Weights of a small mixture-of-experts language model, trained from scratch on English Wikipedia.
Size: 13 layers, width 256, vocabulary 16384, 46.8M parameters.
Below are experts of layer 9 (counted from 0) of a mixture-of-experts language model. Rows are named router (the router's row for the expert), up (a neuron's input weights, with its number), down (a neuron's output weights, with its number) and show model dimensions 0-255. Each number is 500 + 40 x the weight over its row's rms, rounded and kept within 0 to 999. Numbers have three digits each.
After each expert's rows: a language model's description of what the expert responds to. This comes from a sample of Wikipedia text that the model never trained on.

# expert 48
router:493464529517488500468558452513484549506505467473503539480535467481557417526460497501557408509451435552487521543530498524482492466544544535459520510518530448510584490485451536528457540486525506504549499548553445495556500460520547479484505483440560457455532502404495512470446505431444562481473510416492497431533566529486444429523402505501514508545450474491513482448538542535518597475435496515435493607509500542516479461481447513408511552434529526552492575647512438508514538517491509522524510541442517507572487522425487465527466520491590519482489507536511505570409506510552484469503500466505524488468522424508455505532489476454480559468466490493503553516467506538458481479540488448417526468509505430478548514556550536458500495567432535464494490507521550515488521536474501
up1:500467445488472533441478570457482527504524472459589522461478427449515474512506554491553440519512529480522476537529553438507494417525514523462532493470467540596540608550435481485495500440523451448545488563536417423512512444521526532479482513572524468409528451447534569487481512490491506407444483477536509462541453490487481467509451456485547514527536429515464488546501432515518530622489477526509488526479491438493505474594458512480460585415433529520493582538526497503473491510546546502506506543462506515531513498453496541501470429461529528517497514477587522544474507482498540534516512427520478565476541492538510511551557480529448498488490501442461564524461567485534435567534585416489496475551472514491532506444478497479487494452503446468492471535561494532516531542498466
down1:417440518544474483528501536553473481549564490523485476500507578531464543511441491479469474585438503470477446485465461528451456482571537514506437522463476428494488468506402502442493532473577490510492541494492494528486535444533540465550478498486466541489417535520492503496499539558480510521467538475565482488517501534522477436477489409523527418486540529547439470548506486579481552426477577544519500516453493526447514499524461531520538469500485464456513556572536549517474493490532561513530547474554552516525461440589529490508575489471528488484470545521479453503448454411529405573569497453487468555462467476427387549510489491529522519530505479566446586518486490523531473508480438498460470561506533456438463543484487519516512534477479479549482497520604492529440542487550510
It responds to: First pieces of given names and capitalized words (E, John, Robert) and the "9" or "1" opening years like 1967.

# expert 6
router:473425510531457490441497448531532548491542440493500506412494502515544482540493479396516468485461471520535522515525527492496586455540505519414488496488485470512518536535471560462537519455549542576503477561515450518523464469436468420519516574578571559484502420486481565471487466506452581513519556399440495453513568501478481451565524502485530492484394505487474441460517559476490584468480487522493497497517505513505535528574498480471502527431547542508506532535489440480467512477566522516517464488451490555563537524403450505507488499451586513488454444562545497513496516503528556463482522493514442522576528482526548575563482518473490488487545500521512508494480559558428483545510451498484408425535475464489550446485495485442548525576491530483546486486504507523535469560489428
up0:515444470583487517479466538424509504465584460484502538470463423482442445485444522462551490512506495517474448542487483455444570504504517483541552569455449367535478465493486512513583499547491538485481459496485482490534544543506478496494510548494493452428470491487476501483515529512517527467463538493498459460482407558556468549521505477512524455615525503440529542466523493474479474460505460405472559560546524472457487478486480526574488539577526511498504432513521504501506490559500470578538474542478578537543504507524472469369416434477467492500511514473420476541499509494500460527478539539486517497533587502539464496542534534543537576461513529495476546527596483470473524548530476535498568511553492475532513525490575510444428436443499516567486441493484545510552511446496529
down0:442568541533469473554538519456429516486514493510562505529442472514461497539496561513497453519554483481469468471496526496506469546535540492498546488527462466521547557500550483450490558508532497497463552481538514568513555484512496539522550467491587482509516569457556483500471473497523555479482493479612499447529449485514444472511444476501540497526522516463562547523449467431465476517469469508538414538482493519520470497468436491555465549552492524471489522458441457513468439502502430494474481497499554537548517546453519479529404556557518531574428458484518563547538442415516510536495458447496579429456575524535519453481438415548535429511448502486480533485479519554458549550538426511479566398563523440442487514511590515461480474518506478458548468489452510534466565440486510
It responds to: Semicolons, pipes and closing brackets ending items in infobox lists and wiki tables, e.g. "Linux;", "v; t; e;", "(1)".

# expert 40
router:464408527468511501493533540468514521512492413444439484504564469477531493489486564444475412440507442495510477533625494500515459478479592574482512451481511486529560477486572533554561567498496484509522458494544494485510477513480491482457485524506596451536485422469470481486484489533456537496506451470482513489492556591521503404478475520509481534501482528503533515453438534510485588512531518488551525504453467527474500519463475440504477559448439522557471505540512471495479559441521502491508485605487461528576497512402429455483539485456501422496504516620499522514530569454512564499441498532505502497485432507516501570565552459505417418489541494544504493521435543501510457555580514474493488550449484448480528497494509519497517487540455560469463460511536504544462487582484495
up0:483506484550546530507509466476528525587444482497466573503469494528453568465523480505487457507560484518536418483591560528476497463509503534468419496533530415493521581459523546554510498513472465543516499530582472410478448523519527367467463524512576438470513477468469471502468460559501527479519428461489529523492511587508520516437472494498437539515458500471580500580463497463507477500551483570479492472491425506459480522540516461535455446500521513487517522504551469506556468558503477470444520475469542444443507453398452504460527471441507511518533601541450485483532534501586542533540497517438583420495492453536452423504527506506433502500482491548506448527440493452477514505467441535572469504534533487477530486523520553507471495522526511446489545513512543502448502554426543
down0:528519548513513419501520549485492485516505544467486521548485515464538531440527495456495542466484540474529558477548577454531520453512523482559398550510478507493470518604527449496487485559493512508468441504555478597432547493527460441521513472516475489452476472542527524548490524537505534511463547520465510504517396451537494508471490522536496539542523526530467517425540493496473442529507411470554555567579515501536424498478402526460484489432530487479558477578525551528423503511400491543529447547514495508523455551573501529462484455507598522460507474424530516473510525487471478480561486538455551442529508441523481531439471448453511472450497499520525439482508439448511558443492462547582507478529543454491452500546460427503481495444471499510472574505517465456505483545471589
It responds to: Markdown table syntax, meaning pipes, separator rows, spaces and line breaks, and header words like Votes, Apps, Date, %.

# expert 4
router:545444552490449508484529484521467549478456462449488499525562546549448491523526510459485467447518460499485513536487488504419501447559525570482446457433522510493525538465488557501527508466492521583508546467514490514547477477486472535459556512494540474483446442428494484474463543506430574511509512442458528497605530463444409498510520516515581471541391505498418507483537497509518498504446407504448559493501485519495477490594525438464544578472461536468497558493530474433478560520513461532541485499461497576502528554421486453488509533497473510473467508535560519535495519492548489472521490562516575569471473474541487527530480544486421477504510565533544529510493526472438528580535480428477449550530484464522613494478553554391534460537494485483512515542531589479452507525519513
up5:497456500566463497552578485452495625498507550514461460467536495511566537556458527538515482460532457489485472476495498484457485457532525519509536486449499445482456498437444534402481513496521508548514546533526388496504508565507478469471485503483522488547481523445491503491466489564506533490444466450470536429569534483498529520576464474526509470490437559483546545478481531449509487471466455575402468531489471532510465612502485457456479505451467445459492388499498533474534519531534532515466465549455490508486535453443492401449442460497519495531515446522558531500560510559461454515478525550510443518540483489570573492418576467485491451493460527559541541555549494539477467476553474471493521539406512506573473521500523529461532533503447502482479537512529586477542458523425485
down5:494510514465486497540540533490464512513515584475512489486580531403537484503493481461470608553453508475477470485522453554513496457437435508451533439576533530462498527528480481413478480501520541487471543498475511502511490500533514502497507518435423459466462492524570522441516524519575521474504537439497608557512465536512450425497501499472401566547496495517511542443548510479484498464421497471519448482465547504610509480510506526439498465535503569547455460431509514495455483475546484467482507490458498492474478542552441482395545480365518476446536538480537521522511469461623552539531510564507552555461523540514536500432462493526482490479467534489455456504499521509499517531468533485494421557485493554529530455491518537520548468516528543446551500537455551538511440481472576
It responds to: Conjunctions and sentence adverbs such as but, after, so, however, and reporting verbs like stated or explained after a subject name.

# expert 13
router:512524489499424452524532491537455557536527460489492457500564511515536496533412578508447473458486506438508478522520517592534522475499531530441514446463494491533557472532568547481547561533516510574520527486594467445525550497455440502533525529552577496509521516498497493417515503446508555493436522444495539504488480547447475434435490517455560439492447451478542507503535504464466557525554527505475477518522520476515437542590443476471580557480446501445542587480524472464502570455536461497424495511479522540518561562373463464521489480441546501461446460488539501553460559482534460425515492502523509493484484505530546531491554550492534513558496467533467527491521499534434457537533537504491435491474532419489587514471494526449494434507545544490428539513566504514455514501554511
up0:529486559473570493508500569437521453517466512503495504509506494481491574468479438506514492537499465551505518524484517519540517544556482509554599441460563469455583511493519539430526475497475495515551495481527523567496512501468425468433484496435532474500475464474499445496455483482514453432509585497472528442482496552465530479455484475548491562457481441514476402488469536521464464537497384564433514505494535542499513483496524546453557537547574541526560567469618596512499509527493485467472499471469486408479412482464558496499498512513426475485506488487551502615447563533495538483450496525576493450444471430506536446489476556579481486486477510512531521467458451437514536499509538406562502541491485533561489498447493465471532509465556490512490528517506491475575544517513476
down0:467524541513461543574489505502550510472529571489461534453441561486515504562559463447593503510476485432504532482489464509456450543409487482513535492457471544521451432490505497527530521546530540532554452561505462460419549479557505538484571534490556537459436516502505392494511587469486437491520466456505487491522559416513480503478483517531462492506474480458497513458552491499494476470472486494472488536458541547592585571557479544515526459498464460540482506534492479564515445531547522429494528508421544534495484488547423479514565527513486451451508520492530493454524415446486523535493407482531541435452556500530487438536423568512489466524559551480496512549516509470419464504522504524545482459469480558440447553530518498508456512458504468510421447457512566456530544518550462
It responds to: Past-tense action verbs and particles after a subject or was, such as won, led, invaded, replaced, up.

# expert 46
router:540505515484496520394454438535459484518571487437438471512494443483597490539470523449517495425493522528515502594557452525497503448484492533527505480463502485480584538529513531485439472494497498542490456501558480525555507529476477463510531518529535526482506472445500592476509479459470560485509576501489524476590492498531436400527542523472580479547457497442491542426540500539514480549469474498475513512498481568495502481498401542506523524493484578540520580542503464481491612464555515493504526511482450528503551566497487490492466489486519520455467494544502550493440538436553524362492481488490467513554504440514526548504531503523469495492492531548512461512418479513454502477535443471489434454550474412546647496461513470481434533503468516522517454462491546497520502527541438
up0:453538481487546518463508518543571465513486474457530472468503598473562458508532485502495451469503511477536523504540481539510516476544499516439566502508482439503517469534513542522540453479465532547493460517542498475481483546488491502464567409470516474428439480417537498491469542502522533540508483486492497480459518484443490493491476490507562460526421530489484458508542473564529516448499458545425544524402489542488508515596479557549498529550501529607556504489445495507545516454540486470494550490433462426508444440498585491517453451453543502461530499462449553580488500408486562460495522528536531493600560548458484586498575485480578477517516487580476522565471431512505470513511510459425481459468497512502523481437535532406548478514527437506527537497558528572528558504430485
down0:513517504463556519433489506492542462479529504509574450425493473491510523507502504555507367478501540514502512502529492524493450495476453480539466406480513440486403534548450528530539470466488439540511488515494507483405461513493541536501501485478476501569470474452598503503530520443464491536568432485498549584578547439439463499563443543428510507464481508535439560540498512511534437510507406584484523554553488506452457554523494495454509557532473492487442478460449541489535476450487525437477479517435524518527464487549517540478464533505500532441461512497582482467517506470469481466504508554522478509497440583469543485522575534435472515437568496545541539468470495525488547533495483453473494499501476656515471495510550507482461570497591492499550493515510532537471491543452523
It responds to: Head nouns and plural endings closing a noun phrase after the, a or his, such as season, area, films, patterns, campuses.

# expert 50
router:533417512521528493447541417539506528517474439477511445476453515514553434455460491492469379550472411541541519490510488551500516427489514553466462526507541483493535485518529547469489504448517476475510516488520453447533564557460553470486569537504621476506561479493478570461524505460469549524478517407531538443564494514390483472526524526491552517533459485447485480488503526491535492487498499579462475479523488518529491507543488526457501488453516515527509540509527466440466528490570459543547481564423529519469555528388494462423447463447512481437421461460527552511453526466563560394511506489517474529523576468523518536537522551488512540469506585558516533498427541509475526521548540497497486452496438528524523502452489471417448510548507496529480522476536492449506472535448474
up0:520473439586468477567510461545490512510551521504458528517543522530526542461461524539482481458520585489471551466529505487545507435451493419555522459545525520523527522517390488528527497462492530497458466500548541491464562453544485504509461469515489458549564480508520511490554496494470453486512555538458480486448450414510497452431494480505490505482453483531523538503599536528495470512439476529499555470466391471526441426476487605478492569511445496539500478541548554441516494480479514446443598469444517504507520533517533440502475458504498577466488518514493531576548476457500540503510448508505515453520495487550519494552512529521521618471515492447452541515517539541533469448491441469515569473588470479466561402523502411491402479490457549522525432508549491466543459470536508
down0:504434501467473507409471546440550603535518524505550528443518505481503484522524444563402481520469487474530463451518429481466528498523500530491571486441469533524453478492553506532507493463542463446512446479525495506447553488585481446468511565542422526522480546558493487462425433516532552491457502492494588507464491475461520500507497519519486533459448506460507548522475519489477410526497463502516486521453447464554485483418629468494493479522491466520443501485413491511513492404466499493499531484574495537553499507552492499488489414479496598560520488536473442506534569484530456541535471533532493490461493498530549519448513479485528484504530562499547610570444543528478531434529534444525487498447430589563489473472506501464504499521585495585550524457494474530480520484531476
It responds to: Pipe separators between cells in wiki tables, often after places, team names or scores in sports and results tables.

# expert 12
router:449530513485452468457499477527485491534467425458503515477500518496529442600459493448471340444514495485554474558504492488529476445506514560500483485449488477463576532513536516550484477454489527503546465579570502464617504504495459538457536516465543543545562488492454569416487519459523526449505499413510534503532507544462458440490498472503563562527415500471424441489492533504479552516523460519465503568501453512473599544574507487520544543468444501596519492519497440447489597464538509473485473514412556479559521514391480514483528443487535500490487488502531526514473506472510529459509488495523493545506525523487517599495588500517455479518502489513484550512483479499517521498502473465503541528494446416523543463458471539488486497549479526524491491467626520527532459532511473
up0:513492484518499527470520474508516571469511541477465502543464481472496537444475470504426604489431503461489586515557468536552503513466480478519553493551576472515483496554532480502511450558443579496465457510515555489483465494545486458468442510556503521495496443430416511500438516415461450486442470513574505435515530483514553523489455513513501521502449512429540598496524512508556470517538527471508559521433465498527463465493448469488499527488538482458479548421519560497498438518488446422480557492554495510480426488498453464484551500458527481504528538483407555499541531573549483498460457467522484482579495473540508526545446602525530534530479548497506472472484488494450533529575489481536457481492523479406571506553533454400506495451396513539520470568431516542456511474448472
down0:496463484486524483516510516469479583558516512521522533552477474503454486485527510509472475505515486534481541430501479522498514509543525475444449559506527546444449484513513518473510591534493418528561554480522469560464551501543581562481488470566590519509485483442541525449450456464521438516517580516475532420500423442498502528570495546423577502438470412534465540434518477495460463582493501430433499517502484493540464418516515503453512521449569423485483525506474550483564504434527518555551555508528433426439534553535482549504445577467535542548506469500471462468504476483474484476585474506432503445525539476504494473484413474521491540458426532535562485512455561532455476531511482470473492492500483502465534537550455473537530446506540521534463554540451489510510504400496477
It responds to: Bare space tokens in tables and statistics that come right before a number, e.g. "| 9,984", "October 2017"; also Thai and Arabic characters.